Experts of a small language model.
Size: width 256, vocabulary 8192.
Training: a variant of SOAP for the experts, 663M tokens.
Below are experts of layer 6 (counted from 0) of a mixture-of-experts language model. Rows are named router (the router's row for the expert), gate (a neuron's input weights, with its number), up (a neuron's input weights, with its number) and show model dimensions 0-255. Each number is 500 + 50 x the weight over its row's rms, rounded and kept within 0 to 999. Numbers have three digits each.
After each expert's rows: a language model's description of what the expert responds to. This comes from a sample of Wikipedia text that the model never trained on.

# expert 10
router:464479545492522602468488594506458487457613603537519446466471424459635419493472542485529523512537439523454502519463505464606495466562473565444576567532416457498510522553506478423525456502459501477487450599576487513593509501467439395586524413601505492502405496432548520522510445513566559579445460509476506529477442436513594492547471525437544470431448480515538472528549552486474529365545565514615532460547518469544526432520489502559485519501507530560438463426390459492474507471487492474439542460464449452529553579504497522546434567459435549496452425434464515559455552404394548534459435414406451547354555486477456463448480482491502500543502481479488536352517509526492452497456492475479488476494619495557439489540505526487500569519502544461486446520415488500548520458553470
gate1:563513466484477497543543573562564509512531487438463521470496455550535465539512448593413550546549556503500568546428424514519514542518547472492511493443425503512566512515437543446451502557498580447493489549441569492532472535540545559490530375512515448511480524540606580445583473541435475528530463428540495594422518557508455580453511492546607439425565467393478490501580476534514484444498473508536590498511440543522482581542503450552570526527521551580520595498499479433406451493535454513479539506526423542490513563349613492507430496486524521481466465506495462511506430472500455607428520646442546485440501607543507456519621448542520515524440497473479407452489422513516514461522539490526627408514449515515501461550462525426455583504461469511596541528401568454546462457472464
up1:507529526499454494517514531609531546534545490417457576510447437556513478564487471605373565567577504495518597508504479485475560552523532505492554523514451548498579430471464524448438539554463523510483467561502558507491495541487499526520523356501470471465435521563573588444627397541497526506539510498523480586408517538460505565506522528577562423402543431426510520507565489522561457498484399555537608488533499588577469505509527536467591455570505546545536587493465425458426486456514456464507550502550472525523525510393524450536445514482534537576429436550477477498493441482543491593363536572503428454440471578488435493466551472520467491518474493481505463494521425539544486538551552495509584392512515480542470454606422550375473575472488465519613519513434544435507528491518458
It responds to: Mid-word fragments, ordinals. Early pieces inside words after a first fragment, such as Lo-y-ola, In-st-ant; also ordinal th and the words early and late before century.

# expert 35
router:488423498455467494511441524419480527506430463545423520560560501496450479486571504534525466579469510565482508493586477424518528469501459443557470415473452481492589394476592437468596492546432578449468583526528479546545474562612434470544507438492503500498532553408415549503513491483503453559422426456472492422465417516580502435534488434449547519482560533460442517427444497517388488532413583550572537479423442524422530481591449427528483504424468567511606468429446442491494547552396491565450530502496458397467447497483568479532534421438493571522513530426485559530528416567502515417483480594477497557545534538525475519483515435489538524483494531465529529530502364479417559567538506456491539485538438518522444479567435563500579451507528513541444474423520441553378550495471539
gate1:479495514614492520471589578551546416522578566454433573559522411535518467420456424451428548557542519471527499522462462508448461453493536469442450498471518549533513514533507555475505391566508517529502525629505517484522502497518573557437443580494462451566429539558455506465487606452576521494500489439492553474497584565492512530484421526525569525524486490517413468525543585442569517500499530555489521464484546487553481423518451520579488461470436440546564487550539505551466409419484546491503451438364428525528509506531439498405550529535495600495592491584512496484582499483491488597401469403460435534515507529524536435425553484534459476437483446541496442472623472416425513485441381498489530522459502588512390506527520431522492402431516483599488497499572447440457567450490491
up1:517520520559420491469495559561480501555498492472423557568515461557458514431499516427479430577548546498520521524474474482516457413440525492529445412550523546493567471499600489475472479533454537533498518623512496505552495485556515507492427563505506450546394533555480513440494528515518521483425460506532529438437486497496625543529395476521563476531517543462411410447575588504543508541507525549563551435430466495511521448486492499637432441484472477511559447510445445592541470409404586548504427478417416481546555437586544411474583461540455558530572449532538462495573420501516490514434468463451403545562502446527510493409540534569445465397440472526457456505547394355483499524554521525441537478500519557530484492502421486560531428434537431569491490473588414461439507485541479
It responds to: Music chart names. Words and digits inside record chart names in chart tables and prose, such as Billboard Hot 100, Top 40, Albums, Chart, based.

# expert 41
router:517469426499506492567453579499458433529457522461500529523507538473427513501456458510483594535460462501532579530470540596485530468379567499503529471441461507582555482553433480530451515537534449565459615421445605468425485562589502471452457543525550519454525496461498468547464586410509487493513584470484488449522451551557538446444450569542492496406457462565457494433565537571542433472520554447423583490439542531445391504471560513525566560548574486468431473541537508466456531507553522483509439380426472417446457527483493546443526540554565514549464521417527442426397498414545503473437571494526543449429519511458424481487468516532474469493374559449521434454560468503556502497476503495563541561511545577481562522556568504411448475516580531627517455514502389468546536393533531
gate0:486402513434413538552529575464523487432445427381376493566595472476414568473505475480526512544500427493407454618574440513459477512451579533512562471522520417518544566446490460540518536459451428500530525499512497512571567559567485458520421525565393521478537552560405505522561494468542459512464489459451367511549460434466497510433454463498411525457467524517485419465473450532481554632503531482439526415482500528404449370543526496448594552434495526449455516464557485572434649528563557521532493488504527509501604454529502517434516524535481567550534524449555523511438537498461508549519571486494497395430504483439429498478464435452530551528476522495496469508536475492535428497529531487450463530483608453477452559542458483468496513497524462521391499520602431531501489529462422
up0:490441481582576460475503460500576618591479581452512599564490515643512518511523548550486465375544513510496433530487499504470534499489488482520427554500593433450547588460523551470586410476596440516505438657523521465555551500570569446503503567554450505532525514500570613449521539441545509526568481523477493385468497552467482520512519542585440492529462504578543526483564501470469539496566518440444494449510541472439467588532497649543482500573467504500450531463504557521382519488466521477507523439547448543471594489442502559540466505395481510520472494426603485458560493498499496581438477503503545484486598467472571538430484543483511503468492460600435472591547521534490505479407445478470479534570434424524551501557459521525537525496500454509613554540436447501528484538590533
It responds to: Determiners and possessives. Possessive pronouns, the, and possessive 's in narrative prose, often after a verb like announced his or of the.

# expert 63
router:510559562533547581412393553440431570438481526484571401460584493441570581514514509439523559528540438480432466465563461490546514458464374498548504529579545453528529575445537462566456533478456472492537506514542520432533487431520599498503478503542564537570613480534492427440624424539547526644444483504510504493527546451481486527461529429425474456426427451493438513545458459516452448606487599512505508558503450539487458478527537607502473435518467527498471486513440516523489476527382593601494493428510484526592499454554483468465422496436519452479501528529474519546457468606525530481542474423420453627495424508440484462465550499413546485453582474458499410486546508577500450554530471525469451414546429473467541477481524537492472578480447497421513524436508536528446463546506464
gate1:574535550474452441430461529550453500571475421513543441510511479539489532483514508483575473501411498433424471466476529480641493446485491468505603556508521503534436499465558534446439484448480509564411478530630547461439463415499581495515477581526377553479503486432559473549516544531546552498550498632546530418491382519478482511512543445475511528543561533470488499528489560521489486517554574520514443506429470518547533517395580494488405546407463487511517626573521461393415598487468553508433491419478530612439457534518509488531545399589461440528466474490548494479491562506530428481451470565438507527580441461574506505503360495434497378465509464484523474583519501536495563484563510474463596461534548438521488532529462557571501529459448533472552544484576536496463569511470472
up1:530499526554446512450464524571467557541466456492526544581545401476464507522452506525498489410496507514445516467506508464592516448498506488518517500462508538556500502489546610476481467528449541526449434567603558457518412410474513506497487574537363590498480494463591506562497461513603542484525501678523518463489401482510479515513481474503560549557545498467476485589518552532520522539545542562575513521443508470537562552481535531526441547402377479520508529517584485439424591540447542541455462403529497605389475505500562466487498393584455506524488460476577497478506523537523429588499460476451517476542439468558508548459436549389517341482547410478487503592535443518539564557564563436451557459518530475491486451527429558551530492442498512485629475497550524486398511495535494
It responds to: Heights and weights. Digits in player heights and weights in infoboxes, as in 6 ft 11 in, plus table pipes, parentheses and units like lb, kg.

# expert 23
router:474416524519503446527530513543537545475461534415554525586567450529578452477508524450509575601463509412583446510388528411501467415418457517389437379502526450561472625508491443462468557354508476460485405533441487514569575408459430550558430443508435575435513523467489548541587466535563488541491591484566503500474559459494468495490496486476519524549477450595466483474470557549501492521430497540527507531564490456631472461437551503418456540554360561445542516469463489520527515534529520442431528442506431502563435514496600461478462432443469485501604420601568527437492543549510534509519530495430532525477552573485514487495543467467471473474481522417527459509509565493529528434517466483527536487557473522592464430507450584481432525490552537498528540547577486558466530535474455
gate1:435540467525469467486523549531480526643483449502527546500512491502526530428553518546549559577498587503519499452496592391491529440467507490580429458529570501602604526535529479466465483470534392538536492499472502528531518537396510502541483445416490479509508423555557559530586460496514520410390466448505432503472518444521528529542536515448517450445498549319479502583520523490498533449471544547543399462511491458533514457441590616465533464504485532424531490468456405591607467462595474440454555555475502471504521506491477486510584438452525488508449431453577471514524434459547550603438532526464568515536483545421433489514434510547434552559477468501464582575563453470501545516509577624427422500552419437519467499461518484567470543463421466509548530466481456583444489523541438
up1:560479535429549507508462484435479473452540577514447481502497515463479452599466533479443478455477426469461506587486421582455455541520411477400522486514424496470411521429466450527550589494453620417456448516499498469491504474593450524448495534522464524469520562417480442488400501563521474602607524538516565485538530560436514523455457513513529495569456415678523475425489501469469489576556468469445532579516548510465480548549422443505494565514461447527444502508530527461485565549434509536545454461516502533508449543501564486508427553580483574483528602532449550517446513533456494406546474440532432490487461466542585491439575538455559420450572574491537402450417498530481459487510464364525579503451544610513549461600485529446477463530544540453449500533512526399544508506430560
It responds to: Coordinate and number digits. Single digits and symbols in geographic coordinates, time zones and numeric tables, such as the 9 before °E, ″ marks, and UTC+3.

# expert 52
router:457517487486445423534461433562482604501565474496486525513536570485461527584565538439553496431508619552653564472448573533450593465571551531568553472593647458584475524385480458467525458467490506527488458462491525484498476448566552495430534528529495505508549425491552571449588594569486546457512456515445462525392426397504559448580504400598525499570498546529443528478547477512514555540511414478469463493574490486487458537486493412584458512427557631534427543584593553430547519477415472480467579516586429486522471446540523510495527488512537572474429471556524528464527476539567517457446478536499493496535561490500478470469477481481372562447516532520492548527463496507533436502543452565529563536452447450425503494535489506479540503487528511575497527477484420454505480415505560
gate0:497458479497487479526537484553441563418486480480395416548484452540505523525525504439587492459490559524502426463463536488471516569515568541540405578548563484553520512547481510515421523563503497534418577458461499449513501399481533583443527569525519541481479508507438515444489496468517575472457467508460597430501548447518529516539498479572539543482443537520406506513427413540517535460515429482539447471515461369531522480508477510550468453475549577500559503528437498429551552499516595524545444525518581379493497498557538436452483499486522522513373481469476555538434481478460450480454485545525506472527484532469519563498392469431464597581460514523453526535506551420594554496494521565606561501490585556493533388566524650561573398498460425539370431441489567543403529602494448
up0:511478467542404477524444555528385502543513512406455482476525504500589578562493489382580561485416513469582488468511420460549516547529491494523512495500470548431558569621502530536386472573551510460514563453412555480373551565528414523536456487575492479433486472493527560479488493473485394469508455482531535469528639480448481474579527502563462455573506469533435423567461392438506515458519542468392449539551479413588531475518473442493572506515469527485491483549475485463495472537496571411592525538480491468466479504565532498487446514544539558446481521504471519541447454541432451464605589477474476575541442460399502459428503452486481513505413499489495504454491518405530534532461556522618563566460461561517399482562564581481505412529482462448470483463422530507542521549404467
It responds to: Section heading words. Heading markers and words in wiki section titles and table rows, such as ==, History, Notes, College career, appearances, record.

# expert 50
router:448476575447506566451527621443451403524458574493507516529518477446468467489420504490487456562554520472507554449544566476464548515426526430489459568533481446478526528460556424494514518467504523582481544590515457561531504584563526508458518457360531431486466512550503558572453434527580484424502517447568557464422533535450530520552468427536460540536581474485455492507609418500468468495520567514539508476431505494500534455534471415487524512471565510536533465440394483546506428398574470540592463406467436497557459441560487454453537470514402519521545544395449521449513534573476525474495507567523475530492612506531521524410505488598572421433513485465479493538442482411481575490541486599449514519545563536581480407448530445442520517367421453476459566536526470465568508627517488
gate0:392461517499487487487538465505473576533490514472473422541522550521497419414496454535386489507513519496460445495567446498553511515448548467482432521488501518499471535445590570395442501586406598460495447485482563531516477532495481437585538486560470502448574430456538481432475474406521520493523525495536457479567484469476542536585414501525459488483516392587498494565546482437517497471497524468497542506533484544304543476538538415573512522513444462481455616456427372490484422432598579548599483492495423515518518494609521484520418482557484452496510494488477525478554564514485512485489534536468482444484489564574446505466582510461557515444549507646454516548550516415550534546486467591476515527572481546496477593498561474479571423469441593445508590485508516443490424545597549
up0:474511500534445491417513538501484524551458485505491514549497444498415447569507480437423443528501451499486377519507510397538558450521536507404519606495483485433502561453547583415491419493443601485504433502555525509460477494545493460654543495533467439454479443488524541441486514384516503504562493532498494460480481570473510480444418466508486494472508474443466489456489451464498555600448565389523469581464551493383500458561511533593532497607549535492471438456403422418503480467501561486495477491522505519477404519557499502520442400564519522581542506476474464425578584517426559592517522558551430456575458475442394391470526523454551560542526463560533523525545561491393558474443518557520557595525462435564460526491381514495511440421461546543502462508538438502516487480490410
It responds to: Uppercase name starts. Capital letters or capital clusters beginning names and acronyms, often after line breaks or parentheses, like G-ayle, CP-I, Y-aime, Zh, Kh.

# expert 26
router:473560527480521544449519451454442465501574454420553439463476448490602486561557546557565585416478441491509488508573542459415447492468602558544562569471465375466511535513508446559476525548480466493489440551493440511561446497500543465541461461442553486491449511512557612603611505503477530432460576527599553502497520486447474473557509521481423516521483537400474505476487522491457513432542425494486463548569540524555617492533410504515537494557509585480501553427576549556481500454447579527520432436563524460566526541458451498388489538450479582514516552507561468427534519515558561428535479418497473443601456494512471484458517516626498568402530419482488534510430489424569552521510596498438439404509523461576489507528451527578450536564539477496432496471549544387454454538529451
gate0:465587411557509470525511454498408495548552435502448524491539372517505576530479525567503511529563460534497467463505550481499474557520483514528442515567564475463521435523561498410510493536498522537535536530515458537480455518522447496542419567529496514545449517520545481555562450471535574382534488550566588441482570600422618479416518501451421445502536592519538557491395438510495541467536473498542604479546451428569483567419501442507464435528575594551516530497454436481514544468481513521601398418467504412467571603455489482510430467505504532511387507492456509438458524423414553495490496470468390533501436526531519507558485541602453497440537483491499505375505459583468477565490574482476455472519632446508472502527480485597488550570446566569486488418478461523506550476415561
up0:466450533481420447501592529473499543408530568530529451556514601529503515486533487504532552529450465494511496457524469464465572432461524490452476493392493562548443550529379447512503445541501586485498555539518522479502549425520495460492480354479645453376491439487446567522480617506536451571462481566490516504494570455518523538520506542482495562493466473413452522514483562542557487504519472436475503544466462586551514466554599531534635617584465456469532472521436500588517518559508521544510535541476484515544540491510415554557503497485516475521471480606477453566587519450429422477525580479509550460584660562475495442454436459496554553576554505423409507522556517532436543534482541522491513497489458572438552507466487556548473492427531475429497578403559535495489400436561536
It responds to: Letter g pieces. The piece g and g-syllables (ag, eg, ug, gg) inside names and words, like Pi-g, Ni-g-tevecht, Na-g-pur, plus part, Ab.

# expert 5
router:439494569463445516453532498488556494483406562433463523442377415514518492506542481434468454469511593518459568502503442562448494539519466451478501412550514531484526486595538556514491465456498432564576450434555421463442518600509504430523561469462543471521499435484503495570458439466409474425410420424411575505435520452446589434433495490509424530534574534535540527559443411561495499528527535501513526498498540458456430491416548499467452417544522479503611527503440513483551413494531468575443493470439527514436572516477452433467534504507528504471572431512480543558552456455451499525632512468462436585455500467561453534517494503489357538467484458470606511492515511580559514474441444479518490592484530455561453590540549495437502528541374419516577490447433532541458466424529576
gate1:494493514513513499418581490503592517529565534517373575513497515489536610464454514529507536480497569575520535536512451511462548499516480452532553460454498405572470399482545542447492480551516371503538530532530488473500527636349608430562510508544546549506494428514533483459505489419547567494567435652515530395502597501573543522507545480463534438435553528456552579557507502528510534453460555487546631502515467474497635531491473521464522568540525586523477472544508494487632525500537470526485519439500481492567503434511512476468532549366477461487426476512518482482533508542439578541504473461467551436570496507477513563477569454506411523459517581593513510577520558497396449496508469426457442399505559503504489449475529511655437496504492492510513470475453465534525468519562510
up1:530441462474536483600418450524383486495428453506668446522531468499451413485499474477470495565466479390519479476483576495524499526489560584445484525531489615475519607516439413523587491463529645470532502477519489580523466438597371559462428475457434453467467615486517529512473553551468443544476559395537478568532405492482474496478535476519477581564458487541479413462487547506514449580577392520511403467483485526515403497554548437513497435462450436494534527506517509551337518505520510579502496507497489550455495539497449542542518454643544585549530505461476494519446483463553443456484544499550466568467542492476466432492458549526505489534469447468466530468517430545577489492551557536588569552532465518471485470500548479408539510484548521464457494510568487448450521466438455
It responds to: Table cell separators. Pipe separators between cells inside wiki tables, especially sports results, rosters and tennis finals, after names or numbers like 6 | 9.

# expert 53
router:573424515587549499484539537573482467467547527490487537474587502532585554474424455500493416478501465422415485489512509443485495536513553447490505432463570473481591432499457485488493504517501574513492511418523511500504467510566507460479445450418616513474508436474481567532410524431604506477477501540555451426488548466508537474438533537472415473542540500500535470532520517552486515538418539545543463479482612517570532456513544494580610551402554539538530587524554504535571480452590533463547496577562444460499565499489479533372400408553529487490483532432502504537521440525516542570476464498543378537493586513515497489405432642498491468405519513530424485566515520452528468556449510537517451449580463443527473402473400504450502523476493516489533567528470461558629414631546417
gate0:547560491464546521522525520508348434448600514474487504477543433363541598522435497507479429509519502422472470414498455530512373527508496457527446443474572562496557519510487581444538403586485528497475445527409567496598482432402472540510567496514508500450481495483494540471456438511469491492511446509514569528474537529452542460481500476532517467459467469536477468560506549540489450513462441473512555460534544482517471533406548374488370523409516432485509516464497520467500471509526568497461482493506529499537505500484468478524418430493456494489489502514504502550489544479558610527539435485569597537558557551462563623563671479533384440471589423545555431498439480452548477510379557611443512411539579602595467566499480540522546487509513472532523477464468462488554536495500460
up0:433505449561443468502414489524624506488403456547525495458473484588499430461552473479519574455456567533565505555487494448508531486460491547452539523459452404435477521476472431588454575461487445446493485518505528443380480457568510527457415528480489532553521503509484517592616562521507491492512520408479469495492465503509443498551465574497462522530538519449510468517513489426525602479520545504470419540445458585457473482645485592469538458535455515440436481538468397537502503457516473547526543453434439519399469458498541470496555466487545538477550483562506476474425437569431473440434547561425483533459467520516452344448345458492627584534520518389475488533533476520419545471531413455589505590428449479470474508517502489501455469489486583443412518517522516452448421426527544
It responds to: Short word beginnings. Short capitalized or lowercase starting pieces like St, Car, Gen, Co, Mr, Ltd, plus there and man, in names and prose.

# expert 24
router:439602506437467413506479454430464480588458482558514555533490594509484538489513449533458488457545596465555434493504437484410455583584487497499458470562511478542577475509571450469426495395539493508496443476478599549545411512560454481510489519459539511489498459555572473444564516483527510489520444532497600478456407584512615543540560452567487580551497582425626600474527498511499569500502475511509496505525467489416569523534516510524453413381442517562529531472535448465513563470586492526503504564520452459500533509549542453508616521513542545404542459521520426585510535451600562409538452559454514544537594489423491541416515500484390461532519403493503488445490555522471420526471529572599546546469435481496495561459551546503459604504494479492469527438461548529540459464602472
gate1:559627515422474535463444476529421531570473574539465516496469429538498530602462545590481647500540516430486520439532508460498468471514518458464421585529557496545509470467502546448581469401538557447616521514405489526544405495486439486555467471530510547518581542532509521420458477508481475576580455459483570386466520472515542544481630550494447435408529524563624438503551463476527582470513518542541450549528443487473551559520513523509475476428516579455479517520570464518539576506500562539496372443551495459548524550521554565521442495564455558494539415520582565447429501445513513526487466495514506589629444544470450616514476492496410404539528449426610462537560494518473515456494532486495510527566483524432472522463540497556491574507570516485519534511514528502560471559560499
up1:462492427529495512537530477520484613549516402369455470473485562522557458432508452521478473511422536559614438557498508492490528525448510500488482451486489563531577542551486466463426530540503497526464468494538494492484512566385419537586635415411505479436439567523437561511590530470492543378501451481496499520586587541458497553489504461475446568537473501597486508513549499414511427560494546520492493491574507497458399439542508495639533497431542444558551488520414475536434504505479495463613561434526578643501492543526537440585518508428509459475443527436444433450456467511488483453514482516457533451462518530487540531514536561348498523492457501439559514478469414436504509502396509556516592540489542448548497433592550562580519491483490504493428486486506423435432471473491511
It responds to: Table cell values. Cell contents in stats, election and track-list tables, such as dashes, votes, Candidate, MF, closing quotes, and percent signs.

# expert 40
router:417482478489428541466575423452509432548512488453446596422526541482524463437551524495465540413601428471478517551470536496538563508557438444566480412576564470449530453544524512418501444529514507481502434521530498452529457494517488482481445550544615511493546539429563479484516546612489588479606451513523491549417506479423456449441471460489496486525460442479481494549552472411409573486434545506498438481419544423501609554544632514490506499476499484505450486571461414485354544487566485537522509403539458632474516525512587460503577544486454498494473597537568488497441492563498533434467464494495584565443483475468420651490471540495484536451497467510404490466427536551540421388492461522465443449470407603560520542497494486525437508474472546525504508469536540474481507491546529
gate1:503605497501406538471439453515389464481401516500504518476496487444526412455499610540392494519512596540469497430485476539543549510526490468463538433515607497489537364519547390505501468514544521515502460506467472464478500492460411438477505502441532539438488511456581483587553536557544505636437506529632533428532617540494517408472407595508525493570505523525519425522505512488518510517458449536545504476513568429438511539537561500456441494438508404514502525446489470555502623454449488544439473509556453540520478576519543386525602486514514509469490483529478505484565514447476483453547501503451405492511542570506529459413487460543525512448553361561512531616449497572483499490514508562466487506550451567616475496537484419431439516503524503469552445443498484547461538633558524
up1:486538575527408374451528529483485529577512502471476531570487543455476454578459428522503523395535425482507418583480529494494434509436495478590544587536482381556475476397518649490501467533413436542517566606527532516529438444565577427509547479551513542603465495547400483523493508487534552437486475555485497475484486477535490472537494434543440480532426418577488543512561480605472474409527491501406513450495453524553496494519475589494447451518473513539519458511523483407522481477533484512536446508570545393462499496513496529502475472520423543554413509383430544469473540493418431574461539492491426469542595468462496546488438571494485449506524648515476530496442477514497428518462571525530480474495573426454553479465420640502547476543454528534439457462462513584488512572546453
It responds to: Japanese text, punctuation. Japanese kana characters inside romanized title glosses, plus colons, semicolons, line breaks and quantity words like little, least, nothing.

# expert 59
router:511542571383407585518581416398523495514430590483553471544447432554494507531456512512462478513551536490499455543463525541481446487542445470563473414550560485470539484470537479526540514489493555529428525373451506569513543635528461520518455491425458534525460400439494509566501468524483508432570604555496519431401519496535494479589432482435449491508410532479518565468590525498509507512486586573498521410552515425520561468568481523451496455477514547525615416490484556526540450399511526484495420443379362566527486495566572566487486538505365588383496534485501482589505566592538558491534538517508537517503480613450506543454475438498535539571527469497512514492505498506522544527537571565418507464549438404481540457601478539514529518532461489492537533472508484528464510488500461
gate18:557574518507463499516590492519486454625476595353510540491449521477486498520455577465544536417444546444498527502528584460567530540550517430467558455538511558441525550442548464498473468520529424407542457569518500517421423483416527442478484423462517564551459492503572572473517462492522551479521456535520493403470553395486454434468436558442537508454460582490508491549549579422528511521493545500540547498590488440469511448513455459498528493562427528538536467451569600480480510454541464449481435509437474517528486615399550522389541409474473540496523481466485526556508488476461553557440634380550525467543531461510608525521387462475496467539575461459581523491448529486458522514507560504450433498508450457531431529565395468512611520490549458503517520463425477524537624533522429
up18:447467426473573527576467516569460519445515480590495400550563471453466472449539403482476543567633502484539547526483413470445533459606504535510418457551466557486436438529419509533560445473473499613471499448432518493559526515487454573492566542537525374483537475486519490492504480437529431501538471442467543635518548576514550496494475416557503484518576519551538497489578426540536503593458440487492480537431556519524473489523500456436500490607542498441556479509501476522511505523447563558607529470538522520494531505542427498693428437469517540472502456496503546476526531503544501492560426517541469518425540567504417427551647503540493586543558533534454529470546488427604519444530429537488564549506554503450582445465533477530483532481415493543483481498503515459535413516380545
It responds to: Hyphens and dashes. Hyphens, en dashes and math signs joining parts of codes, compounds and ranges, such as InChI keys, Indo-Pacific, 1943–2019, ±.

# expert 14
router:542528529479504420394371433506509465528470467427465507549492464453428478387592446504516373433511550462490527593501523503521509547445560447585450421447480451444497501520558498608483472534500508525502500588490607489497559450536529475474447424544529453464559569508451459452469504422518519591527489514468569463472531401536548408533595495537510503470480504491496581484525408459440551511480491500489518470592501510470456498600466438529578453427442551498494612513688499455530398455539542409570425480477406567482462447482384573510447535468540559453463547517505356549462542517526515506420509504466444503478520475532537389488539578455437532441519496448539531519504519484456483519461472489514585547558507466504490554544464508465549523498489478543509535446429452459507500495538449
gate0:497509434440546492407512460479497454506554546456499539516551460403511549458485549526464549549515399571503484477566489510525514565432561578534499463489408486583496542470490456443532536524501493502568481537429538478429482542496480495476526488521493564498517496539509548475458531522485501543565463381535577451456537473461565585542477447529476444660406464497548512556564497466488522414530589525457538540502412616523514448529436651396479619438558478514546496498507551507422480517578513532453501453481553488445595490447536503534459522467477548508511561492568524482495507505500512526505507554611480600537561304584546495496475481415639581551523421514478482510517536457555424516554438502499543484644478488523509465486495387501474549577541512481455488520495498554448491539485459
up0:490516500512498499520461507508464548457493531482489485523540441420540481464484531526448542547513470495472486535577528507572452574525623543527486506519441499530601419485470428437543554566515421505527488539520506524428511467486511501491492566488517569503500559531538624471531486525477511538602509398528502493464586472532603528471464597549456505549481596594471527530515495534507482349512617555432561533501472514519601420492499532417453566457514517500458481442446511479408491515508503554472506479437509449425522511526502461557505581527561547533427490570359526484503418584508546516567630582576467530527580419493630511522398481454526589559558343521451498552477500544530453551511415565451549502490510482456562519520536464424476573527525513529461481580443557545422458544483488
It responds to: Plural noun endings. Plural suffixes and plural nouns, mainly -s, -es, -ies, -ers, plus people, members, women, students, as in Player-s, monaster-ies.

# expert 17
router:488519492627527506527523476521491541446503504527468431492537514532480524646508497555497553472495383497509503431530547450472552517459481472595375520504573442432551408554539532543473494513391566440424528532546472486500488508508583527560441515632428473603475416529494536533517481498473567490507540520517438510495516547476556538543535559571504483558484539526546478514508593406483547471488485521491579557471493496455515506565528543426468575514513490438463578500523423446479397492546444466560469454475494435578460517528404536409565522495445514467428585462452468478521424536494557500516461485542508522507544432516409481413457591563597532407505548526401421493402426479393488527491527494443395470516564532593533492599460459539487431577479475452485502471483516523508539489615439
gate1:501508529550551498446500490469481463438470452393433548576539508560524605543545424520442557489521488570512453607500396509481526545559519478521451501537545449477491441467479510419480501468424551357451466491460542515481524575450485547401505467507492441541526524553540445469428489398567469521589478479559540501503451482526510555434511508598492430527451530453509490608538537489487547465498435453464541593599468520341535504532476492444538549559408440448499484527531401497529461552576505466525494403514498464576599508513520477581483415508471559511611526537398525369456484474505566552540479498498566527542534459485485510517508557491438456537544570449471472471451497576485489509470527459469464439481584566513533450468528510570487508492473455608545538454445513463620561586528391
up1:503485450472477460555498509528529531555483529591559412429437530418485387452454560484538399510487511439494555360490592496509490478440483501464555513444433570506503575522510498566525497503563417623553558480522475476528462423534522465559500523480517590441485487456460584542500497599448523513448518530454464544504537491509466469558472488418521582491528447564507535387455470514510428524492554526525458400430495481683449523458508528550471441428554551541493517468477586485477559500412493541455508603485512517404359521483462504480529596495557436474404480459545442658544496509451439464441511498507439477474462539520513494503502451481560548463447461539526533514557517483539519511556461532543517575526430464470454549511477498437524502529481544408474465571546511558438475381425581
It responds to: Month names. Month names in dates, usually after a day number or On, such as 22 Oct 2021, 8 November 1940, plus commas after the day.

# expert 12
router:486539509569475507531504448468498440515584411555460477504516513451483482469556493473452543540494574482570390459486500612545453533568572482584496472512455470515504528474523481477488509468514514527400495439478552453532545433476586613566383547578594603535515503546495487462544560496486527511551471537461507450415518493454472511427490462478404488501475517482531518541491565477492525500486463575479500592491506504519570558571524450529469401479555459566438505524417468452470480491481423455513557492491496441429540400443561491422435348571430458496470406562562497514502493512506493485467512577542604585559545527438430416435421570477458397542555578416440424542514466447465549438481499465598480589439474521523448441495494558580433471434463531488492504426547449471588467474445556
gate1:550565547461509521522547440471477493498506491495487576444538505459525542543525453536445508403524458535542491523622470465393488536477514502409583578483455465591533479501491532429427449492471567514500457474472564498414393511438481528528540527470476517432355561436586588436518472552544535621514498579426546550390453457484448487426506516453515494451498415497534585506474491479471569560589545458594531588497505536519478465507581449594520465483522442512458486419561461601531535427437412504530516478447441520440510538497515384582482466531469499531469530453523497435497505499461472655412448510563501526537541504593446500444484467546446474444462395501530509456490439537410507504526497557522523522477648513515447482539494461489513466538604466548411540535532510449468479510535502
up1:579539557473500513540530436476481523498504507481454582487529479503525554530535465532442555397512486541522488541586485490400497551464529503422520574463466492623503460528454525443419422505524562497456459507483547513432427492440451539500524532458498548430391550478610601427502502522572523661519514589449569553409469505450473495424489517471530493406478429473547542528500458461496570561602494501612542642472541511528467485522576432605530489480538456541462495437542464581537531420457431506534506474444438489463517505515541390563447459538452519514450551497536512419463493494485487655438454519559520507526565494552460486453486519555425436469485444502543528475460406489470472499551526579508541520471668533536486465575506452518492448542554510537418560520547489430481479489535506
It responds to: Table digits and fields. Digits inside table cells, dates and coordinates, column-separating pipes in table headers, and place or title words like County, Pradesh, III.

# expert 19
router:531528470464517431623503509549495507485574532486528515517417527532437527487465449488495466472539559474585493520406526523560448488421564477481533506473537507550519558396440491464462469501464490568449504525442518547497464442483485529361600568509508575555508495549456526442480460502483425556570524454461558544455406466595469516493444427596465425437443548515527450501454535592528540461454465466486440479524474597456430506602491460594572462474460486596583469553532495487551498582555415496531470473544502456534500560576503514502474443517544467534581510485508513553454466475478465531484560557529476435503588524558592405477508580493413520624485544430455483434461531445554468525531507550514511467430624506484588409458554432528490591511544461549630413563471556465452462565526492
gate1:532487523534513538429587458574494476444539567558429537537494396493607539546569507532550546434463473568427607500569547512554502532513450436446472546435544469474440549535543537473454533490563397512476444438455547546414466470468579527579557438472545599457501553462488658525508502433480538438538569553521509481470524415481468457446490535454408412491451543555506451517449468466527460449474486473466486515540406491474430452473408518514565527447501506539536515522499537526485536381475543583490541492473455458605536446532488577528495498452467565489427466528484580414390453464495525452463517494458521494509481472496493538534445460491516565625570463512458594420548507429557503411576475486464480472469551560544557458533492488495499471428449449568494631526515544418440492601488558
up1:551411457511431518452505416576550500525510502545389597521447493549554621463580472541545476434480478455527611580501601522590425495511478465427457417437564423432455516443552551524526481472492472470520509481474513568503511481436490538514444418552478469516440615497455601499496434498492538455479548571511556530452479451484527529400552498458448536490459546522495407484502461457543478432484474477512436476602426576476495432472543463514503457426425458462517494478497517531501543431500504507514510502429443541671520384574514568540482487493480550453450441567568576470429433511659510419524534500490575583496551506435467543474479479451532536586614516512441528463491514472544453519629545551472527514478565501495515512507536524570441520453515561475516515505521570484533464530460449
It responds to: Infobox field labels. Field names in infobox and taxobox lists before a colon, such as Genus, Coordinates, Language, Affiliation, Media type, Born.